python train.py --d_expert=160 --vocab_size=37559 --norm="rmsnorm" --norm_eps=1e-05
Below are experts of layer 6 (counted from 0) of a mixture-of-experts language model. Rows are named router (the router's row for the expert), up (a neuron's input weights, with its number), down (a neuron's output weights, with its number) and show model dimensions 0-47. Each number is 128 + 24 x the weight over its row's rms, rounded and kept within 0 to 255. Numbers have three digits each.
Before each expert's rows: "gets" lists some tokens that make up at least twice as much of what it gets as of all text; "comes before" lists some tokens at least twice as common just after its tokens as in all text. This comes from a sample of Wikipedia text that the model never trained on. Tokens count by the router's weight.

# expert 0
gets: "\n", "-", "|", ";", ");", " ;"
comes before: "-", "\n", "|", "=", " •", " Born:"
router:110109124112155135121146126136095116155123133160078161114073130137123136136130177103146145104146131110153145189163133151122116133124137118149117
up0:081117140107124109119128094094169122101108161091106102143149116192170154130086114171125133133122107106095130137143106117133142122126147154063121
down0:128159149136162148118118174115178121087136147122109125134094096126119138066129152130094146108094130115130099152104104108135112142116127095152113
up1:159153103098126107136120144148133148148127094140154114142179091122094093142158075081133120156101089112102114114148113160164121129115140139102157
down1:161188128136084112120113105123093174180108132121171152119117157115134160112115086167109111144134102123131171119166111135137149122160138150083147
up2:116142088118161098125119073155125123167180123131120130163108117115109149066145141138089148164139107162123167153157116105103114116133132117101127
down2:120139118152125098127157165159126130095140133138093157124152147130132121167183131102116164160100095103107119130126126143126121131119134176126106
up3:135157137141103109121114115148133138135132157135127125141145129151117115140100154169150078135121095145166135144132123135126138146129117146150134
down3:154126122113109115106092134107131146121125150100084103122129132106109167164069090156101150087128123126124128149144123166169134119147151111138073
up4:131079112155118132100119154132160148122139137146132065134122125147159123148159195098089117160117113104174094138166191145096136128148133102050131
down4:106141148121116121091107122156099090110113144142102114119119120117115095115130087147105139110112063099120124155130117149122119173151132151113156
up5:147126149150126122105148118118107096109109156141124131120158109099154155127092111127100123069145154115132157112132156110144182133153164123116089
down5:124092132149155122067122105160115125191137132153142123118117117108128143146132110141115133102129096103137148124108095109141121144076122166142108
up6:114153125119116111109067147120124120130132139083128148100131103143108151147140148146107143091088170094140132141146114136154141109120105131145107
down6:146140093138122156101133105115122116141141104104144140131148147164147095110155100125086154138123106150101127129117082105168121131108159129121136
up7:155111100157138123125141122138123116077116105115072116134140114128097131127121153110140111125153168116101170103107141059140132158173119142124118
down7:123113127099147140162134115139068130132120140121140143152149112131091112129094187148124200108108102140109139113096126148096179127134132122124154
up8:112125151084138159148112145126127128173114133079139098114128154121161091119136081135122124126141121098134151125136127119114118111109159141129110
down8:143111107129110126110105128153163117115152142185172122122163142120126142081158156132130150131139132109120180172114138122148165143120152128136148
up9:130125125170120113105155131151137090113154105104144105140112168167127086121149176094137103121120117097139119134095125139092129133153135149167178
down9:126100133140150121131086133139149129133142167149123113151118153088149124122153152159161130146144115086152166138148137092112121103099105105137121
up10:147176143116139133137144077150101141117102070186121194122128121088132131115156115144141087136074115129131122108118132151111113129153121105125099
down10:139158118137128127114172108129104166097101132099139090163123131153091115128118178095137116130129110117140114129157177149116126139163122102179204
up11:164117118095166119116118155171066120135155140128130134126123129115135159150136150113086145089155133160178112163115120121140074157133133145136069
down11:188112131144181097128147092111136098162093098127099121164114098139126170092115125106173156110080130173086144105093135142111139098102148116133104
up12:124113162143122135113098082153099122166097135138168140100059114135133140136164126083105093155159115136132127107134131152091159122090082120138152
down12:124116107151111163093135122141107110081127148123077114152132097103152101181142163107140145140134141166146121125084170109105108098127137128138113
up13:115133131091132137143137144165101132112155165143121167119129139125158164133104110142159117137115128127120136186129157190119128095116090116111117
down13:127087094159150148118151138148131139127070163170110172184128150174152109160107122138141096131130133131135085121084112141120198164148149134126117
up14:139128171110151127126147157145133128134161087120122137136079107140135099155149127130153171116145132152160108095136090132153141122112096125125074
down14:136083159162091152114088138111092131089128123132146137138141094078127151125098104108162139132125143183110138136146129126138137142108159150137148
up15:154113187113121102141123127160143108159123104148085113139083118117109141110113136102100144124108132109111098098154070085151108126079129114112109
down15:089117158132136088110101129150128096107120124113132145123117116076123102123151134150138160127098078112134121110161098099142126159174100167156094
up16:116154124155096145123117124131100173144104154150123142146141095110124149165112148153139160149130117104152112124150160110124101112161179121097146
down16:126094156109138135176168109139155148117115110135124100164113098124161128164124131158113121144136141176114130136182127108115093153123166111170096
up17:115133099110133156126121114118116106139143148108108117118126104156110115154157166128095101115117132126120130112152142108127194149116157081168156
down17:109127125156154125096178177095138111115134158102074150156157151109161134111138132119113172169146109127108191119121172138170125099140108135082123
up18:117145117131131122122153130126144148139121116119092129059129156123153083119117156122085134136108129121148110159099130116133105151123131141152132
down18:104128124120152147119107147155146131105166111145173097107107103207146119153138166141103121132110151102134149136148098127134122104139102105134108
up19:110163156151137132112124104119127133125128154110151127139130117146151150129128134172120165114135166096097092124154134129119176169119096121139134
down19:121122101112168116148147177134103133134124119154100113133070138143144134132110111099139150098090137151114139102153146133169128119107120139162144

# expert 5
gets: " =", " film", " and", " is", " American", " football"
comes before: "\n", " in", " of", " by", " =", " film"
router:071077128114145165085120133116107127162120134127104148151137123147110141107111143151147136151168117120130154134110110109108164126146127099148146
up0:095083113117131118154139122169134100116153164146138152114106125101127189089157149077144082171177130132117099125144101090089153116088096126128139
down0:130158151144117153101123149135089111119145079108146105159128111124134114119161120135118175096148160120120130113138172124150139111112192101155114
up1:111176151123129140120095147112136125140116087112127121170149123114108078162160129175116110076122138091115127129090154127140093130120137134116110
down1:157121118189126145113163057133133122138143081137132147130133138144130121122168173171110113164097159123118098125111118090127163125111121135154151
up2:149098134099096145077108110147131169100125122097089141157121112138149142117098139080122134132148117125118153157117137082083160122106126092086107
down2:133125178156170170125130123157137143088135162106156125096112137132112124126129107093119155135134106107122127111137120131167119113132133141148134
up3:157122144150152136135123091085149154128118098154131123151140092115107129097126138134157139136109160148108139129112130111163114139152104095125122
down3:168078119104126137147113117169137134086124135116141135139136113191101094151157106114121093151145112145131117099086155154119086148078105122134143
up4:166118091116165119114095133115125148124108158086126119148093125144133139121106175126151118148122139119130099134119116111121147119119122111170148
down4:064116162117192166101120083105142134140147129070133152105169144150152136170133116135146135175084154153100119124128137145141102153147144151139152
up5:107146164112117063117135133129126129168092107117089140115134120110152141139124140150157124145137134142105108139113104072141132170176133142122179
down5:174139104098114190103116095148136085086096182107167093087105094125121100105118145125116132107127090154082109138161114142123099140119108160116123
up6:157112129136156153168123116098132140133137146140117111154136121106151151104130167095117168104080147121060099158141106137117142127119144128131125
down6:104118134152100128142154125081102089149141139103136126157128161076119165123120088160130097103149116122146101134139165164093114143132112135105129
up7:084169143113118112105089137117104129120084099159167069098116140150168102138093111126110152155116137122132108150118163098137146160150125157098133
down7:113106134117129121116101113109061108173154098142117081138142144136110100137119114198110118100095157114154139136159101143092117130114130130152112
up8:129120163148135064102148159099110137128121139131093137146133133171103096144117160116144146122116138091112143134164103113144134131150129176126125
down8:125116128132096096108104105170151157135110140123127106139111142124118124099150091133105141141104124150176120182187141146124133139132093123121119
up9:100143149130184085065175116153106137115154112115157119138137172119130131139145084132099123124138125131149094106116145166120113133155105108104162
down9:138143142123123117130135113135153092122178148114153139111096135160164125130119114107088115132118102119109122133099099093143145103145182131113172
up10:117098126132159148152139135151100162144150131143104121126102149116098109124176116115193097079127098170123149118152114091146102108138112064113131
down10:124116122125117108102185108111144149104156083141135127125178145126117149112146097109122151100147139103129142084093104113164101083112089091159126
up11:134119119144104122130110139139091118141137160087109112084118133117137126124112088176150107122062145134131113125175110139137147141168128163141113
down11:072112091128158146124129184100174182099132108120120101119116073092122082144131120124156155130123091082149118139135137143133134100125147144155088
up12:097104138158140120156072098107155152156151156146125127128113148136137170187132102118161180119124174127150121143128170112117154153121106104133108
down12:112122118145125098119133117082105158110132119112129152156165129106155085088140119141101140132106117090140151139136105163130119176135137146133163
up13:133080126140139124142115126142137128153129098148130117140111126114113112132115131164176142103134128128162139135136142111135122168141152097108083
down13:133104172133133140124113096118138137105131116090099132169112134118109160132131105113165111101131154116135134122152110098135125153137106112150149
up14:137106132130111142110147149136138131151156103084151089156147118125135117126125108114144132178167100132121143135145105142134140162144111110114124
down14:155149111117107146155162133125107100093128136110139131164129139122126118135074125130148084119087086142146105070128147134131123120161169121099125
up15:157125056116098149112150155147129161085149119127122171157099113146140083124136138124150110074159136143144149087128128136083129082113117122165073
down15:153118146149111171118101165126143157136160130145127118131132088112078131123135094118104120175098148144150071110099125117122163118142104118165124
up16:133139143124110166136167118116165147135148118153125112152094094138139138143118155169158140137142101092149105154145121150088116119166084161152087
down16:163130083155129124107111150104114127127168139143146145108156095178150161140077119151169107131141099125142142138108140086154122157087148126147133
up17:111117147122122133121140061166133102134078149182122091177123134107093156126120122141111142136124148123098101108128157143127152123135135096078102
down17:130137118147111156114155104156053133095142155182109110189132132119139092118130123135132089139154111126154145159152129108124147125093158135147109
up18:113172111085137168119106158131133115137109150109080131145152171126145110109164113168137132112102111111100133092100139125113117139076133155157121
down18:101164135108147113116109131125141128114103126117147075176145098113145144136127144097142146109135129112109117156112168132101172179132153113124133
up19:117128118154105088082082079089072096130073136183175107108159129131124128117189124121144105103135112115161143087133076090104093171140123131109095
down19:123125136116128116060098114107139105150130117152168135112122104112126144110150120167155181122098150129109119125116158108159135122125101155082141

# expert 13
gets: " |", ")", "-", "'s", "|", "ic"
comes before: "\n", " 0", " ", " 1", " 2", " 3"
router:101105151095139119097098146128081141149141108126080162154103129127107156149120158134155123142161128122156167167167108128128135185131130113135122
up0:147110091097128125117115134142130124115109121131118091150153134137134135154155124154166102136132190124092119155165148071159147167138124137104135
down0:097157142102098113074131102119116110080158119135131146119115081133161158144177135157135098118143130152146127133078088132113107097121094142149105
up1:144119099125165110107111138072126153127089144124127146165124147158093129147138150110122150138157134122091154132081152139150143139099111148093128
down1:119119120157164100072148137159120135138159120144092130112127172148100129159141140097138139122119116148102124131110145130105143116151135134159151
up2:124112142136182128164115186217155090099151129122133150155102178141115131127114108125120124140152107111138110140111108136138137167107085127145105
down2:159160111130119146085138151146121114122083101149093141117147140093143122133144151129160125122176126089147098144143120103110143139111066159194136
up3:142180144145132089121108115141140125153111155153129118128104134081133144161145145105098152116165104143165073126185132129167155126132132089122127
down3:143126107122125115140112118112188113167142153108157166116157110124107149118142146128171188181112109134116129127131124133109147141147094134151154
up4:150116116139164138141122148091127136123164099132098125141121132147122136173147126128105130135142144134146085131074114116177141153102159122143146
down4:120143116120129120145107133114123095126056090107119097142099169106178129141184131077113133155094152200149102150110154128143154116124160107120108
up5:113085136145150121090131131117127142138138121100099127136137086118129096124112125137092125112119126110156169119141137104153169124137166166138093
down5:125111154100124137123126162125106123149157141145131116153151164108142105111131113098087159133124144109164141142156133167130108116108091104083126
up6:140195161115129110131138112152137120126143146183110117126098130131120125134163154165113095126129144130145116160113140083130125141104110171138136
down6:140161101124130122142145115154141153100100176117144119190137143092164128107119151164116128091165132109099133105158130127147087151125152085151131
up7:109113131103139112111142052149144096117139130083084121095140146108145108133151111072095178111113110139124115124124159145167161147154126142106149
down7:203134155121150136132149085094135151106132106129138123118140102133152107127094102127117121116152122096150127141095125131138143132157166136168085
up8:150155103108071101118143107094104124108178114138100147134128127076144139135160137104166134147115143089147125152141147180090149115142115125123136
down8:142096110157159137164138100122128120160129144124101141124114135155090145099123124126136128137177121131128105143155124134113126125132110130112111
up9:133148104095115093107136121163163153144159076089116125147142129118170151188133145139096117148169175131164182123133144109126192132121145130135089
down9:097126118136150163106119139154121139141104137152136134086158120145125136157138161141147116162145128149130148162117142153134147099127135136125108
up10:128151149117166146136096141149126150138116155141109099148149160084098114131130134132122134123155108154121162160127147080097132133140126101149099
down10:122141109130105166110140126139100150122111130120108142133122127096141098115124110140093169172118164140123144113137111139167107155117112110145166
up11:126109160106140130132125134150154124134147107121126130114130126122144152121110137111143096077148107146135100141147138137133161114146133166147139
down11:152125146148120145134132116140138102129157121152147111107169123127118130114114139105120155082099064148121120139172178099130170143146163109134126
up12:097101101121077121090143159162126143117119165127106092150133150121107118093131123133193093176130163094132139115167078140146115152127112151132188
down12:124136121122115109113170087139170132121157131133141161158105091110143115122113154140092152142093156135126128093160176136138163103114176119150150
up13:113091125117133160124164083115114130066163133118133122129128057113097091139155145085097134141111140145128167152138136143121137158135126142156112
down13:141087100082123095141112128163151170095117122129134050103156132141174136108133120129108147130126123147094112157128110117149120114136133107091127
up14:107104155116129168139163146149134117145122105128102148120095129145104136123119103133138134113134106113113115168164130117098125153143128182104134
down14:122142118145114125138093119138152115098146120063112113149101118140151150109124137108097140120133137145151122115147099134140124134104120132110127
up15:136126123109157117092142120123131122129085125129153144160130086146118136138112064117095147102134119137122145155137134113098130101144138107138133
down15:149122163107108092078120117178084137155114141170111133146093164126147122129160137145166125127099106135112116146110110123148093142131144095126112
up16:123115151118122153132147174137118126127146166133116145149135150193129110155155121139169176135125148138107131139138143130091118116106125143107134
down16:129120158143142163169149112134168128188167136098084123095154143099122144139147104131151126140125133153077132134111098145140117105120126120134121
up17:149126102162150124163113140112082156158136104167120135115158086102128116156121125121148161145144112131133107104137150070128082134126111104128111
down17:152137098144121114107150072104158157103169113156124123148150134117134100121140104126102095123122093132105122130125112132147158134121160141099129
up18:067162172122105146094073184135130151091104106146116123183134091169131136110107161151148125132125127118142195114132095102111147139118112101099088
down18:122132127129149145183131127145125100125104124108120148091148145158154153127100156138161155087095087137085195174113130138159101113074096126123129
up19:130062141133109102143134152122121099136156125119109137109094137126147109099133090132156128156108119141127156089119092103147116077121127134119122
down19:116096121148081096163120091124122122158147092122157114164108188105156146118108136115158117104089128142089134137096089138107147136122159102158096